{
  "experts_per_token": 2,
  "d_expert": 288,
  "moe_layers": [1, 2, 3, 4, 5, 6, 7],
  "router_score": "sigmoid",
  "normalize_top_k": false,
  "routed_scale": 1.0,
  "balance_bias": false,
  "lr_router": 0.00113,
  "vocab_size": 8192,
  "norm_eps": 1e-05,
  "optimizer": "muon_variant",
  "batch_tokens": 131072,
  "max_steps": 4512,
  "dataset": "wikipedia_en"
}
Below are experts of layer 4 (counted from 0) of a mixture-of-experts language model. Rows are named router (the router's row for the expert), down (a neuron's output weights, with its number) and show model dimensions 0-191. Each number is 128 + 24 x the weight over its row's rms, rounded and kept within 0 to 255.
After each expert's rows: a language model's description of what the expert responds to. This comes from a sample of Wikipedia text that the model never trained on.

# expert 23
router [124 134 149 105 100 161 131 168 129 154  99 160 120 145 134 148 131 106 144  90  95 108  93 128 111 123 152 110 165 134 146 114 141 107 112 123 138 107 173 149 132 152 106 136 118 151 137 149 100 159 125 159 106 133 129 135 125 172 135 110  90 121 126 131 106 153 103 139 119 143 127 122  85 131 150 110 148 107 153 137 160 127 126  92 111  90  72 121 135  96 129 151 120  97 112  96 135  88 128 168  67 123 146 140 105 106 114 132 147 150 151 150 155 135 143 130  55 102 121 118  82 132 145 175 138  99 119 138 138 159 156 124 163 102 152 166 102 141 118 125 116 122  88 151  82  83 133 160 117 165 147  88 106 100 173 106 144 151 127 102 119 111 117 135  79 129 139  85 171 147 152 177 123 158 109 111 177 106 109 118 125 168 133 123 113 132 131 148 127 137 131 111]
down6 [117 159 147 121 154 107 102 172 139 103 110 169  83 135 137 117 126 121 155 199 126 137 145  94 127 157 131 108 182 150 119 130 125 140 129 112 131  82 123 141 124 111 151 159 121 101 127 106 149 137 115 117  89 139 157 137 120 125 115 143 114 148  86 124 113 105 112 118 108 122 112 121 113 123  87  75 100 146 132 118 144 145  64 117 178 141 166  90  99 144 176 128 157 128 116 152  90 133 131 152 102 154 138 121 142 175 105  83 114 105 130 112 110 143  91 147  76 121 122 164 139 153 128 158 174 150 124 101 115 148 169 173 122 142 123 131 105 127 132  97 121  99  73 113 145  90 157 116 132 107 155 127 164 188 136 115 140 115 133 136 106 119 138 119 114 135 133 156 134 143 116 153 146 121 143 115 148  91 132 100 143 101 176  87 140 137 117 110 148 117 122 151]
Description: Adjectives and word starts naming nations, fields or the public sphere, like national, British, Art, music, Phys-ical, mathemat-ics.

# expert 30
router [ 95  89 150 132 174 135 149 133 154 111 104 134 143  98 111 130 144 122  97 125 133 116 153 111  88 114 138 126 105 129 179 114 137 150 141 109 125 108 169 120 145 111 114 147 131 168 171 103 135 118 129 107 145 164 118 137  93 127 152 101 153 125 144 155  87 170 103  98 158 119 119 130 129 145 121 135 144 105 141 155 135  87 141  72 124 173 110 139 164 148 119 163  74 100 114 139 149 119  93 147  98  99  87 151 128 136  94 149 117  89 150 111 180 120 125  98 116  67 160 132 115 135 129 162  83 174 117 156 113 117 156 161 109 137 137 114 160 127 133 115 100 146 131 115  85 125 120 186 182 117 164 136 117  83 126 146  78 146 135 141 119 164 112 130 141 143 145 102 147 108 123 154 153 145 128 108 100 155 140 130 106 139 108 142 148 164 133 126 136 106 132 130]
down0 [ 88 132 133 125 152 178 145 104 149 168 126 136 130 152 140 100  94  92  71 126  97  98 111 115 170 148 150 120 110 128 111 156 135 115 125  96 140 117 168 132 117 143 126 148 120 123 143 145 146 107 150 129 145 127  96 156 121 149 162 177 127 110 124 108 115  83 174 100 108 116 144 134 146 149 132 111 103  85 138 119 115 141 124 114  92 145 114 151 134 110 117 180 108 133 128 134 114 118 151 145 116  62 129 154 120 132 180 137 102 119  85 151 141  85 123 130 142 131 163 160 140 124 166 120  88 137 121 122 154 153  96 147 142 115  99 150  92  94 149 125 114 144 113 203 138 128 138  60 127 134 127 106 166 166 121 137 130 109  93 119 153 129 166 136 107 133 115 118 127  80 155 135  95 121 144 123 132 131 110 152 151 135 121 131 164  70 170 103 114 129 114 145]
Description: Latin species-name pieces and taxonomy labels, such as gracilis, cecilia, Friuli, plus Genus, Species, -idae.

# expert 6
router [136  97 137 146 106 124 130 167 174 143 124 160 177  92 154 115 145 101 130 171 129 106 117  98 109 155 161  93 135 127  95 147 150 128 121 118  97 133 144 154 119 159 100 144  95 142 173 123 111 107 105 122 145 119 112 176 134 123 155 134 160 165 124 126 128 104  91 145 149 126 130 137 102 142 126 105 117 115 140 118  95  88 181 121 142 140 100 128 122 148 163 106 170 111 108 129  68 120 127 114 156 136 112  83 175  83 129 162 128 108 151  92 148 122 152 144 148 114 114 149 108 107 129 124 103 122 163  94 135 126 149  97 158 142  76 161 158 161 185 111 143 123 116 130  83 111 152 176 139 137 131 128 125  91 116 132 118 118 122  95  99 144 118 120 109 126 141  95 139 119 136 140 122 121 162 119 153  96 109 142 112 162 136 103  57 128 105 159 151 136 128 161]
down0 [123 121 128  75 166 152 132 165 139  87  78 155 142  97  75  95 157 126 116 114 149 121 125 154 169 172 126 131 124 103 139 121 122 102 159 121 114 140 129  90  99 124 106 131 143 140 128 146 140 149 114 145 152 119 103 144 124 108 126 144 138 119  82 170 119 176 131 148 153  98 184 155  93 122 131  87 128 151 140  86 179 122  85 113 115 129 142 109  94 135 164 153 147 129 117 121 119 136 153 129 113 133 145 142 136 111  84 158 116 127 139 151  68 148 136  91 137 109 121 111 135 101 154 112  97  97 160 121 125 165 111 110 141 134 114 131 142 177 134 122 122 123 136 156 119 100 145  96 101 105 162 160 155 121 134 106 125 179  79 128 147  94 121 157 133  87 142 157  96 140 111 140 153 132 163 121 149 106 157 134 154 130 168 123 122 115 122  72 102 105 124 144]
Description: Accented vowel pieces inside European names and places, such as ö in Björn, á in Þorlákshöfn, ć in Bihać.

# expert 33
router [129 125  77 130 145 153 110 139 145 149 122  94 147 145 108 114 127 145 136 134 109 109  99 134  99  94 129 152 140 123 139 122 102 116  70 113  88 120 171 140 134 133 134 151 146 120 105 103 119 162 103 120 117 152 159 123  89 130 157 175 140 136  96 103 123 117 131 133 174 143 102  97 139 107 114  99 145 126 131 103 167 138 128 109 152 110 125  65 134 129 126 142 112 135 153 140 143 132 129 149  99 101  99 146 138 104 119 163 121 145 124 124 131 103 117 131  98 107 177 164 109 103 107 151 150 137 167 127 136 117 149 141 136  73 174 158 155  73 100 106 135 131  85 153 125 118 154 165 154 111 130 118  89 134 124 166 149 125 127  83 138  97 122 180 128 127 117 107 117  73 157 177  85 124 124 165 121 158 124 101 112 114 133 115 125 101 169 174 176 147 153 122]
down5 [124 111 138 128  89 140 134 133 148 154 137 136 119  89  72 148 119 115 138 117 113 129 100 133 151 131 150 126 151 104 110 109 125  94 134  95 107 129 101  75 129 134 129 143 157 122 123 141 116 134 150 143 125 105 106 176  89 132 115 159 149 121 159 156 131 106 142 126  86 184 136 127 141 129 113 168 112 149 109 112 115 161 133 151 112 153 121 163 141 167 159 108 130 165 155 103 127 131 109 113 137 113  99 160 131 159 127 112 144 173 123  99 113 108 160 129 118  99 155 116 139 119 106 203 120 112 150 154  88 154  91 145 113  87 136 120  91 110 136 104 125  61 125 145 138 163 107 136 154 119 123 176 128 153 132  69 115 148 127 119  86 133 133 118 124 196 124 153 133 154 143 144 106 154 107 117 116  94 108 138 156 122 165  93  84 156 151  84 123 142 111 132]
Description: First pieces of words following the, a or of, like t in torture, oc in local, plus modal can or will.

# expert 18
router [143  78 110 153 121 127 139 155 119 111 127 125 146 130 180  64 136 128 137  91  85 121 149 119 108 109 147 136 136 149 172 149 148  93 109 138 112 148 121 116 139 147 123 132  97 134 154 141 129 120 131 104 111 128 145 129 131 171  96 114 148  97 143 119 133 119 168 164 158 136 148 148 104  96 139 128 138 140 157 127 165 124 117 129 117 124  92 142 174  88 143 122 176 105 100  85 121 121 127 112 108 106 110 152 113  95 133 158 121 111  82 148 132 132 114 103  75  95 169 113 118 120 123 107 116 163 101 106 208 120 160 151 166  93 115 153 140 133 134 147 153  87 117 139 151 143 157 110 132 113 148  93 142  78 131 123 107 134 142 143 130 104 102 146 120 132 182  65 122 136 146 152 143 129  86 177 131 100 107 130 127 166 117 106 126 161 142 145 134 125 161 115]
down6 [162 149 120 101 127 136 189  81 172 115 180 141 113 105 104 142 118 120 118 141 113 120 152 108 114 137 142  93 131 142 115 168  70  86 123 133  95 133 114 161 149 101 149 116 141 152 129 133 117 118 133 141 133 122 111 137 134 100  94 135  79 178  95  95  91 112 114 102 126 118 120 160 127 136 158 106 129  94 115 133 142 102 112 136 186 126 129 144 117 127 149 133 134 147 137 176 138 113 119 128 165 112 139 162 150 134 104 130  93 135 153 105 100 141 136 110 181 180  75 138 120 128 122 159 168 154 115 158 119 171 175  86 140 138 139 111 135 156 122  90 140 149 130  56 143 155 120 113 130 115 132 135 122 166 133 131 117 100 114 123 149 128  98 143  94 120 144 106 111 151  99 154 105 108 113 119 119 136 116 138  81 134 121  89 120 161 150 161 127 152 142  94]
Description: Words inside film, song, show and award titles, such as You, Best, Show, Dark, Love, Star.

# expert 3
router [141 137 149 104 119 134 106 150 162  94 108 108 118 132 119 156 115 107  96 119 110 126 140 161 121 108  56 142 163 153 121 110 151  84 111 137 155 112 128 117 148 132 108 188  81 125 149 110 145 137  74 120 129 128 140 148 146 158 149 116 101 103  95 108 137 150  94 123 147 111 118 119 118 108 131 122 167 127 172 146 113 128 134  61 109 143 124  74 159 142 151 111  76 104 129 132 121  80 140 138 160 133 109 141 145 155 120 144 150 101 148  75 169 133  94 113 102 104 191 137 109 141 126 122 124 110 138 105 130 130 150 175 132 112 140 118 151 125  99 122 113 114 139 147 155  73 132 153 152 117 170 125 101 148  94 125 113 118 138 105 143 108 133 164 138 147 128 141 110 171 157 114 144 104 114 152 146 157 111 168  94 128  95  94 134 162 123 138 149 159 121 137]
down2 [129 182 110 171 145  87 146 201 143  99  87 160 164 134 113 117 112 101 103 153 109 145 157 158 127 134 133 110  77 114 149 110 135  80 105 147 103 138 144 115  98 122 122  92 126 128 117 138 146 123 155 155 128 102 108 147 135 130  77 179 133 124  82 144 134 150 126 136 127  80 120 112 125 122 107 103 152 117 109 146 128 117 124 151 113 150 163 175 125 153 142 164 122 124 159 107 130 111 108 118 127 148 130 139 119 112  81 179 111 158  96 101 121 150  97 109 154  92 129 142 126 100 159 137 104  91 145 149 140 150 139 106 169 109 126 156 162 124  70 104 139 161 151 126  88 137 143 138 120 124 133 129 106 134 106 142 131 105 155 133 166 157 103 155 129 114 109 102 143 109 128 113 134 137 109 109  96  87 108 123 121 160  98 138 129 137 167 183 138 163 101 144]
Description: Single lowercase letters or short first pieces starting an ordinary word split into parts, like c in cold, f in faults, comm.

# expert 38
router [103 118  86 143 127 160 133 121  82 122 119 177 122 163 154 124 131  97 153 121 118 131 151  94 109  75 128 157 113 150 116 119 145 102  91 119  95 136 117  89 187 108 134 167 150 159 149 128 107 137 109 109 138 140 142 129 117 141 139  94 125 128  91 103 109 105 108 154 126 158 136 141  83 143 108 105 134  99 146 149 141 106 127 133 145 106  86 112 163 141 157 159 118 127  90 133 128 105 107  96 139 121 129 120 135  98 168 116 138 122 147 101 147 143 112 112 110  95 154 163 138 161 178 165 131 109 123 100 131 114 138 136  98 110 153 150 123 119 130 103 108 165  96 134 143 108 140 110 156 144 150 114 145 145 138 145 114 156 126 165 144 150 124 184 116 157 124 103 115 136 160 107  94  79 145 152 107 162 118 168  93 143  92  50 125 151 114 168 111 130 108  84]
down2 [113 122 147 120 122 139 150 135 121 167 108 159 103 114 109 117 122 106  83  77 102 149 127 109 122 135 117 123 128 193 117 150 160 135 116 142 138 121 169 137 136  80 178 173  87  75 162 106 113  72 140 125 136 102 126 119  94 112 139 127 125 141 128 174 127  89 147 127  62 114 153 159 121 139  95 104 166 114 105 153 123 125 118 141 122 204 123 143 115 136 127 115 146 164 145 107 125  97 127 130 140 166  97  95  97 130 135 128 100 131 158 129  96 126 122  98 139 130  84 114 141 156 148 120 144 116 113 106 146 146 152 161 153 131 154 145 125 105 136 142 106 134 146 109 126 161 141 114 131 121 170 188 119 155 141 148  99 174 113 144 109 120 141 131 113 145 105 167 124 153 119 107 192 122  88 116 109 131 105 108 105 140 142  97 120 153 104 110 122 145 116 120]
Description: The articles a and an, and single capital letters starting words or grades, such as Series C, Class C, A.

# expert 7
router [148 141 155 166 117 109 144 149 135 100  81 119 137 132 107  86 110 102 143 135 102 136 150 151 101  94 147 108 151  93 128 136  59 130 131 138  78 130 179 113 145 147  99 151 140 127 144 163 107 173 134  98 170 101  95 112 113 124 147  94 103 130 108 192 111 145 144 131 138 115 186 146 111 117 145 147 157 107 111 124 150 126 102  96 145 112 110 117 172 134 152 163 144 108 141 134 134 114 100 118  98 125 121 144 107 155 118 140 148 119 120 104 179 163 157 148  88 125 146 132  98 109 145 147 161 132 116 115 151  92 135 123  92 137 122 145 148  84 164 116 165  85 110 136 101 128 139 132 115 160 121 140 120 118 149 141 104 161 142 111 172 124 181 101 145 117 126  86 152 125 134 125  90 107 117 154 151 121 158 124 154 121 131  89 141 122 162 164 159 144 121 153]
down5 [ 76 169 145 116 149 111 176 145 123  92 132 116 125 124 129 153 148 133 122  83  53 118 110  95 131 120 106 165 145  89 109  97 103 108 133 143 143 101 139 138 117 156 161 148 117 100 134 133 130 163 172 139  95  93 101 142 148  89 131 151 144 163 134 140 132 157 133 131 180 122 155 106 173 115 170 138 100 159 152 113 127 115 114 157 123 130 168 108  87 149 130 139 110 146 141 140  97 121 104 129  98 158 120  55 154 123 144 160 136 160 101 124 126 143 129 149 153 104 134 122 161 142 143 123  96 103 114 118  91 152 128 156 119 106 115  97 146 115 193 179 109 125 103 110 146 118 132 163 120 125 109 124 120 138 147 145 119 179 126 172 105 108 106 145 134  87 143 107 123 109 125 116 140 127 108 150  93 154 100  79 123 127 105 129 121 124 152 138 128 133 119 103]
Description: Pieces inside names, especially us/ius/as endings after a capital letter (R-us-alka, Y-us-uf), plus common first names and date day numbers.